From a checkpoint of a small mixture-of-experts model trained on Wikipedia: 46.9M parameters, 32 empty slots to pick.
Below are experts of layer 7 (counted from 0) of a mixture-of-experts language model. Rows are named router (the router's row for the expert), up (a neuron's input weights, with its number) and show model dimensions 0-159. Each number is 500 + 40 x the weight over its row's rms, rounded and kept within 0 to 999. Numbers have three digits each.
Before each expert's rows: a language model's description of what the expert responds to; "mostly gets" lists some tokens that are sent to it at least half of the time. This comes from a sample of Wikipedia text that the model never trained on.

# expert 54
It responds to: First pieces of ordinary nouns and names right after "the" or "a", such as tim-ber, quar-ries, tol-l, cloth-es, Recon-structing.
mostly gets: "oc", "ec", "od", "aw", "ud", "uc"
router:570534464516462505563530508443528497478561507516493503517517548469467486451519524515488447555500488422478518564487574466443552513460499457462526531479466457540474519509510445526421494467540500517452501507519460475470514438519437437514478553416419531528499498492445453505575512501518473521479447485469539474519495461503500464460451512429459550453510511486553497537529520500429419567542500591537529530516459520454501507563538462447506486558536466477586388420474564494472532482504498
up0:479483486419366510471497468469523431504484518535520525475463478488445488474500534558464495482482461478429507543500482511537513522553494535479555489470501489516461492469465489509442504504557511402469524520489544522504524549541474488480538519533571477471522579562476543549388493535458477527460564504478524558474582494507545460464497553511579532540479561546486479490457458515500471436514484521474556466472476431559499535514444567491488428502531458515400548447530518472535508458437484
up1:468509552516483448514602552446519561444543482494482481559502480514509546434510509523474473534512498493499519521532515433489549625491515563502489578450438513484558497493395447459468497491505606543508524560427467492501543538502515486495557559478447482418511574526542465473462479518573498518439429543500510529539515421470542463499530480447532518510396551611487509487530466532542546450504570484467493448467644484458548490481498540512479484445518500529501507479491472499496471488513423
up2:463457512445581473482484461495527562500460536471469501501568531488431512509506427499448543515428471524484487563463423433568475524519473531496518488492416440578470523537565545553541494511461460509480620555541535507411464526537545540461463483490510442511510456503537478507423540455520502424460451452478567554496434510458453504378578501550549512569504421534479550561486476605491519496506516521483520516474499543523528527504510449502536480473516503461445513509508546538479530528470537
up3:520437492513564444494496487555432456496513543441436541517481514536479500520456507536482515569489532541417487463477487549552477508549506573578498520482506559471494468503513467490567517445500566480536539472520574526498493472492557367450510470452568529499485450523472499527474508480415437476452488575463488496525397502507487491475510473544475488523502515499408464473534424506497558453522487546491539485434478495523584551514515507528449567462543502477533505494469509542495540401430542
up4:477484500489501536568538565475443525498556473516546411416483468527543505514482498476506434505476443452482471505555478515487524533534548486478458489524396514531469536484513527501441466504473527467426432519486442497452514503518501497488552455544462473477600463464515511568472472525576607440525474529569523523437509505509529437510528447485527531627527545467521536484545443470580444473490525524422459475521520510522449492533509534470483491452470528447462396488529473487505466457510490
up5:468458596505521495474533457471470529490478543592543487529471512547517467491458527543597493536488466520546448483415504558499499489598597484470593505407463494488526460527542491449514450492546462501482421506504524466481536505565491447486493589527487488513543490480540540554506482520498494423458490466534486466472498599530540434438492499438496491490428485437499602545527537487588536490448478484514501450482476536546554489516496498563550467511471518486489501513571455520495483476569608
up6:537554553438544530495414543486513473452475493465486494466542456490479518485537567489608513463504559489404486521504507523474481496485458567468555543563509512502467570544480467522535576505454515524469509457486451540549513539534493457474529568494472568475505492435512524454524517554529522469428568478568512506487523537469534565547442422464536440544426545540515502466487504465533485512502531482470474509495515563481486491554477522552461530455517480487547480527460551562537461492435482
up7:492532514478511520471485521471504491498499556584553368458491505487555485516519509469541458501468531464481498500503477484489505453488506477513446474477463621499462520540552521495489501480470522443489555422486493521442430468501504496560487466503510494495478545591518439511547470530575592450517556474531522497439432486494462465441498494498500497514445514470401524462442538617490468491504469417428515504515489505477505523579553487518530440558468385491497413483477478588518502498513516
up8:486568466380414481469550467481477416538497506488569490475525509565511577530566443541448487497517573454498454510504491496480518590492564477561457551483474561451531499477462441410486532465566487558496497468493526500563511522478487484476495510465495517537455474488439520531552506543508457480521522499501515501395476506520414481517525612547528519575497486550494467507545496485473443469509442519521519549496512508558472472499500492497489563563462517554523450526517469475504531527557474
up9:466514528467445532521475423528517552530494511431544544515515517506479495506521491543518456487495469537469525493488523564503501497538488438518525457534485486517521530497485489440548599556494564436575447474495537532542482441505537437537516488540487468494477500495482478553458415526509515505517532560443484471491491485517560529474518576514508557465404526501534458509478573550438499509526510538492466523486516449496610481581416490523554545518552506514459491533503552448521508497466476
up10:511452506490506472582477514550478408492448452472532558518538495498569521529529562562522547516482532534437512464549528490530450544469455458485592473519476484440495544512520558532533611463457501496486518451465487475512492527420529473464501552482474445496514521544490472449513525540446578508474472520467495523499480485396557445428510466529533535519501557475450496452493532505483552494443475541526468570463527578442515487534587520570405546484519442488556507514474536500502581383420478
up11:511445469444433448442480542474391506466464427469473485466476575524442485504543448529411496582452515425459538518400534467578536556528496641531549482575489500500470473440536495426463468512585546501528510499551495501506470506458487463515458511514525557583549509560468435569522514524533460497523588506403561522533450561491492489580471532459431499492568538551565466528501490493494544506472571438443524467490450490548438539468498526501522491536538508493545504483532518551523460501572523
up12:546494479588470464546512515481476529491469518541435548542487502387471574539507582538539507538442584412608503514496508559493544496446486495485525548521489442413508462603452397430500521437602505526480430477476542527509493500472520403490563432445508553459551564473502517511512509475497515475467438493441491501529514495473532589453505397478513517538442529462527508445464425471524550459522541562509486508480455507532482428501480479541572514519498443479533508541479497500513476448472489
up13:435470508493527533476502560429544447483510541544501464451560487485526507483512546511486432480527514511506421515521506490502431499480522478493535491465494508531479501566483483422493525518534479459443417519427472504516506472579465455550519508493479487436503534503472532482432529491516476480438540503499537575494547412542425502489500536485516568513368548488438525501580501492541513505485488465438502491515506536488488447548471552513561412462494585487475532457458445496529558454528559
up14:574433495510554472544526507464519507570594520482485510562369524477397545439512494483549505484552485488551550495524555577536486523471503493516534521501510491479474523450503478385561465487552443577566468486503479492560483476434540549465438490502488477462539452474533485505455469446463462537571469560417493461574433528548508560470502453501530496486458449577574472528527516505502509513443514474515551476485495454519510511546521509478482442439445510491464464467476577463504599516501575
up15:490555537533501426499541480506621492512594457524482500616540504507548499499489459460503525541490562605469515440478513489543510471423476484479440465486523462500520505540482520510547439476487477459465475466494506526506540537524513548534550557463535546491541488491528468501555559461516550511438515473551466525536509542476423480519540485521481495464483480441463446441511553509495570462516501505510463581530475477505490467526543465566598458542451502503484465388490422537477470560474485
up16:512516476551534487486413457509507486545490531477494497466632532460484539466475556475539437465557480446462467516482572471539541505476491491545463448489555477524512505481501531450501543531567501545472450521459507513532509453519502466485511548493445473474485474487473485531472511425450477556431535509461534512521463564537578575457476486535535413460449560468449504521524504545412550508511511496581467446439508518515492489455457512493466510487533461532577609497558551513509514564501507
up17:563496477478515442549510414489508496528525500483455520614531440552486518461464477538413489547526525483497503418475481505499488513501469468538494409448441538466459514510512525417507462465553465549512482544506519488493434485494550541494492503476459533515518515429483519533513566476540522501443494456414533470475460467527449511533517491513538496617455469505556544496431455519528509456535520497544491516433581507473487437494405401555571500460477426477575444496535494537507544523489550
up18:555486587457480482506489495468520550440529468563538415477445493499530462504460484482567511498529475516514538541547554528507548467486516502616542565424537474460585498485501529429596523433553505535470439571530484539442545508554521501500473475500509468544555441495511416495479491519414490541491500445501474557472488538573481475453446467545467481447499501509476494527559570514473458510582526515493512561495463504489467516517529530513477467468530501451463600517486463485470493521469509
up19:492538391525440560485520476481583514576459422514420473472488476514430435537454527489592506446538532500498599466564468489507568489502530472420446522526517517482500475535541510482503510464397548478509537537495529459547535545576457533576428511477477526445546493490491505546500456536479521483510464499483529472478578522510496491555471453496535472547546493503538495494497518501506519459500549474472544515557490479543507483466540471511474391570494493480483451514482541553487493511527535
up20:560436514522597492461463488480485537483510552496494528501492519540507425525517491569511515509546475454550490512495556476520495554474515468586562389610515436450534498484487512501502555524514461480518452504521533430470544458509475435488466508501478467480504503511424490513431480442493479556446612402485562642470455456514499525548528444504488525567525496438511523540467481578528521497488533532448494410439489539491437519471473507489513486463493484498455464504519563583489528544540443
up21:466499424483434506534471596525460541447490430474537436435514558574504486501572463482457523508457450477483505528499504480504486485485570450477499499445579604399453481409461518504441473515468498538466493428505480454420546536562537553506492545437561524513444460466536503526516465535504545485512492564527492455451516511467542453504522541507521454490518490505393492527517530512446547496477486454480572554468504440458540516467472491471441483512526476517538502526535521461520493564522456
up22:514434467533542521540494489465529464525536487447443458576559500487481547476530519512529552471515521578589512501528539496534515503543487458542482480485500456556479432539490518407524518460531419488452507516559590521491519501502478466469580499493476490486578549557446501449518562427504548512517475515468511520503477457497508460423468476536527501518479500485512587519566466573501499519473499467466491490494540475451501559512475465555574444514469442475453514454442401476557502445477554
up23:494516441442533545510538566512451529460424481575403477532490445518447541505488484529474531502457462487481503454510419537524448523550494526531541492490498457472411475506484399521426520514480510493495478518541498558512516531483495492540529482505557513525503491517488576418540509554449486530562550484631507505518431476484528463499479525536473468524496465620528474546494481517532455502554475471446499539542537500541486525554455509448408550494494514504487540549516519514539595519503425
up24:527549476488540573515524470489451461500524466477490526493550510511465506535482415482535539454407461481413496476498496438459550475486511509426513385541515496534550476539489527465529549583410578467502471473538473499469512475480520443534561462527468490495525478502522462457551397494481546445491514505534455519499501480508441473520462530520448484491582491463473497499562473487457489543517420528552449581507425577560481428418508391517471523543491547475493465540494503523503447595435503
up25:503526444545511501465452543517426568516505454478416570577475487518485520454473485517517570479420430545479492508474499567549406550547496456473428425497543437504495486473550486507487583497609400523466458438472506528606527497513478517516453548491513469521515429492530503500447566501483468547449497519497449485505528581511507513536519493506529558430493505523549496518465514491468528519534456510534501488524466394467470499491503521497487527496545510499528538542413589443515509477521462
up26:480511483534418515488477531486474561468490464502499532555441536447503546482530545536530453526516468461498467473471527474518477458538441507566501515456466583480528478460460481516483544396484485523517463505515516481436495498518541463516540524523485512477549492501592439571514448555510543530475501455489502444486492505517551496484500606462513512519419556522474467460400515578430568499553528464564446491484567532557532485475513517518491603528534449429523561500540496438522560446530472
up27:473482569526536485468544504492500535492457452464456434499470469487434466477547530567447536496527473465526485409519569491417568478528470472546564492438508537495505522565520508462566492497494460511556490539500530502479528495545437486465516605488458490493532495538531431449527544485476473540465536531523546541509479449433544508422427513498579516501474483565467527556433516541421489522475533459511473576487421525448503540556553509508493535487530536531535536509470439531514569487519478
up28:508492576451452462506527506464485555556474450416435499555446463457470456458516500512545486504432472478533461504511497462550492467515503508543507508470436494487434507574474467430533533522507473457516550390515512535508526473571526474559495450510450571480456532499540539495389561565472479596489470478520444475506572500538536503489450476451535515411540481393573567558470503432485497472511521499475441530551489482468553489531504492515498541507571506539483460498466479485514560473490493
up29:554523600522555460534503532488526523464525606514442530456504527503481468505485491460470454498469482477485498504541466521494551543525545530513489548450456483494463441457500460531526545405441537400443463512518544514484533510575518441406525563522507423478521570470509436558430445492466495559447484489491514502512528479527523471504526502548581532492588493414497479522468517524467463545546462527505373488469530527560503530474470555508469520479543417529513461521554524503541510421537493
up30:480448582485514494513444460475494480490416539496612458538502540547518495495505416494436525478503507505511537515499474478492459457459469512563500499516474446533544454562488444452426528559496511451538478466487495537438505494469539542506510477547387520486505519536564477519497535471583475500575515409548495514504456494463547456460513499480552572475497480477477426491482454511483523543496528538445479507459500439489568561518434432562511549476575427538493470509487507522466521538542427
up31:493442557487564545488472454502505459480532486373513519511486478491443541503527498508575445460450456519518461530446547471480454490494541487518458510477550516494572483435463527433484590525533447538532379521521490546577555488511509524486490514515514451522545568451476455549476493520477431505410498503493537547505528511506518531531565491560463545539561494413500502515509596516568452542553568524421453515438550547513498514470624525548472443432494507503487476480434447529465463548490515
up32:537508561485601506493518548495509456476467510545493473521514464484544510440473505516507437552456462418509493448488438453473486520523495537566427544473487485451515536459509456498538491474457566507478497564495514505538523530512461439450420534623504487549530483554559499531493491513520507557491443497405446537475487466565398496571500496539505479480508540500479588596523514491460506480437442490414529530418501533549505521504586495518481509492429463522538508494538461444515487475521492
up33:521538631476467466533469503620514545540602502482495521509562509488503406460537523570504529559464444520540488540523501502425488510502534472512570427491463481500464474594549483581516527511434419489529503476531547433429503514542526585544449582462492480526504488465486535488478477501496496478535559441506497593509540504491471532521444420486583510517532489538511542513483523463437516489482530543561439514545527527448567473466520496489484466494565418537494523468518419464492483472466497
up34:525498569507479540495490491457531524527494517507422495454456406483548547496497467490462476526598439480512418488511539491497550477536511524545500560477514500435512521471507560568499518507528517420495520541579463542352542500508476500474457562514461522449464435505472494522457453519518449460465551455509487487518500464531553450437524535462538484476510473478489455511501445598480543412547494486510557473574472451539594518523467541459492479485556504493474473517529537511484552444536460
up35:468526540495461496477466490482527376507471469417504525470534538510474570520514578489574511508428572420564447493466507495465523490491506491491508451496481499511519511552521510511569509459511508543496549470492489477558494511479466529502513578491493529514495553511435522547450433448535510496555516472425480549480620506548448556551494460509469541538488506422442497427489534496492437516478474437505479613503500556538578490483493489499484419510512497493462514509475498574457504498460531
up36:570555518578562501517486455467517420497516523458523406470429428503487540484439529451487617503485492506556527471505524508584517529486536500384431512495519562531500506532544494516491508451498566452539532428495467449500480526541477499489541486471517504522533406513497473483494445437529539499516492484499490476453508489533422540517534409462531549513582509535494484490487548508500454488429470434477527533460387539475473523382469526451566510466542494520464487459523507527481526510481542
up37:554525571481515448447555544460482410448484545525522515477570551536497530480533525515485529492575521529557510437461541501465536485498560535526470497474567462507531492504542497562530498530541454531494597514482501518466640547527536485499544512476530541454490527563450492491536483472516423539511461426511504521437503524473539491536514534512481406512547505493495447493476437392495417517496545483502434440515504482501592618491435506511498461540480550545449555494526489486491445540472457
up38:428492460411540461460495474485524492503483563525503458479497540579541432457498491483509537448493444480494447585478439498502561529566532522453465468489519565481445485510479547568446507570480575501515575586552536502568509550578479507461521519519518524498468509466522495526557492518502378466512513467514520498532509513559520510480521492531533472482533536517480482514555515455467473528497558575389457428469513466498485478468549489573484473444483529478525472472565436570519523584490536
up39:531536457479485519453523599507491499444465468482530428445449474458485474456488501500510536559568469443522494453547472536457531506509480477451518487471488598527504501575454539517538417509500440532538492568439480524456527525489477487510475478447497468511423511550530502558526464472470564542607500440448462512445535506350535519513493487426519465544474500441459490522472472416404523484502533525447513524526549495507499424506521508537522462571496513532490457558489446479466508515547478
up40:551499493557495536472477553473598565502453475580498462505425494446458432467437530481479592532509433488455575456478451494462510526538533532428489509542524462468549493511504474497489478435555463475467460560450476445470532515519490516567545566441481470527480455541495623453448513453532512475583486491520437509564578472538548492527534515460473445482488505559541473488534528487563508500491485498515496448499421538555472563521534478476461510515531529584496469440524504498494452456490506
up41:504523493504610488538527467515508540451443569524553499553484509565533559488431547529502505459461556484513485508558445556480410420504497512548525582450503519481412489502519465493513509520498531441491590519590530509527495507440550478475484565514529508479493468513507488570534492463416525507510524491531542425515467515565509458587517438475480489453491484438469445506482445490534433498491472454544556500459489460464531578506454456552482516523467501556438503520470526486470463444509519
up42:543510482528539531500528451473465441488529499523516542482424428498405565527514483505512493477535463527420430494520481483554523523441518520501473458485538509508493560468519559524490421505422533467512429465541542490465562520531496457505556566517511560457485498486487491500460473428452490517510471537488529504476506530457603479530533524479532483514550513530458409442485451546412514491540470461563456506472505547534506629474560546551504494441534559565511513452500384503524483478487513
up43:499478523563522517492497471544595587479499534537505520539473447499538482486547420479546570433454472506533521546492509487473493539461461546589500492558535448552483493516473576406488444482505437546558524512474527536491413493430562497486483577466525490482545463561543508508517545493521502502474466524478490429515523536553435450502560473488425517458492495478556571540476499534469464536491472478576472522505470523516567579535534430526443518516474517492537526524472479533460510537498540
up44:457539518568488501487455500457472556497438441504530456425459548532495553514456464427491590546560516518523491466533534528558509515454495534491481444523506513489516527419527441476465574505469547473496495503538437421444531465479478572492485446580530534518547499537536503524491489517541532437494458436457500497493428451437524489525475501555488468543494502521495505472492537466493550438513517526482498498461505526465522542523428416486557469509572383473493480499506563550529457582457469
up45:495549472565455574485421454531541545478502475511527493519526450518563557517456464528480530444547488435506627573533447536500509481474485435522496521556551497534427474453554483495486492506498476488539548469510497484520477478497495469476483490485504484569431530464522578498481540521507497487550504501514393473515534532531501510531450512465524525480509527529511411505453547479485531477499551531499514398510411400479483437451458491467607515519519479505474580568485512476508529516470474
up46:424533589533564440593414420501545546462529539475523497442543512554529503509544429574490508460511542571609470527530515530478496528486530477545433536528553522522580477578520450491493581485438506539506446464597477496517512484514486548486455486613441491508544451479576429473530448506467460473454505472511526493489468439461530466520463552468500491531547538524493491505532396541465501483492547491497548504501495504497491565529432464551487460508519443482512488578515507544496496449526489
up47:500475461483467486493454512494573518470491496510475490512540485533439474484522555491422509461584483518489489581524572512434508480549484479445473492493489414476414466457442478412505497517540510427498482501509519538503495503574508532514513502475464519419494512502482552486581547476516474496527481455547479551497489497494504503532483500540471542500476551485558513529508447504480528518507546503453536503444416473499464574509511492512547500500495529566494507507532454484469474480432456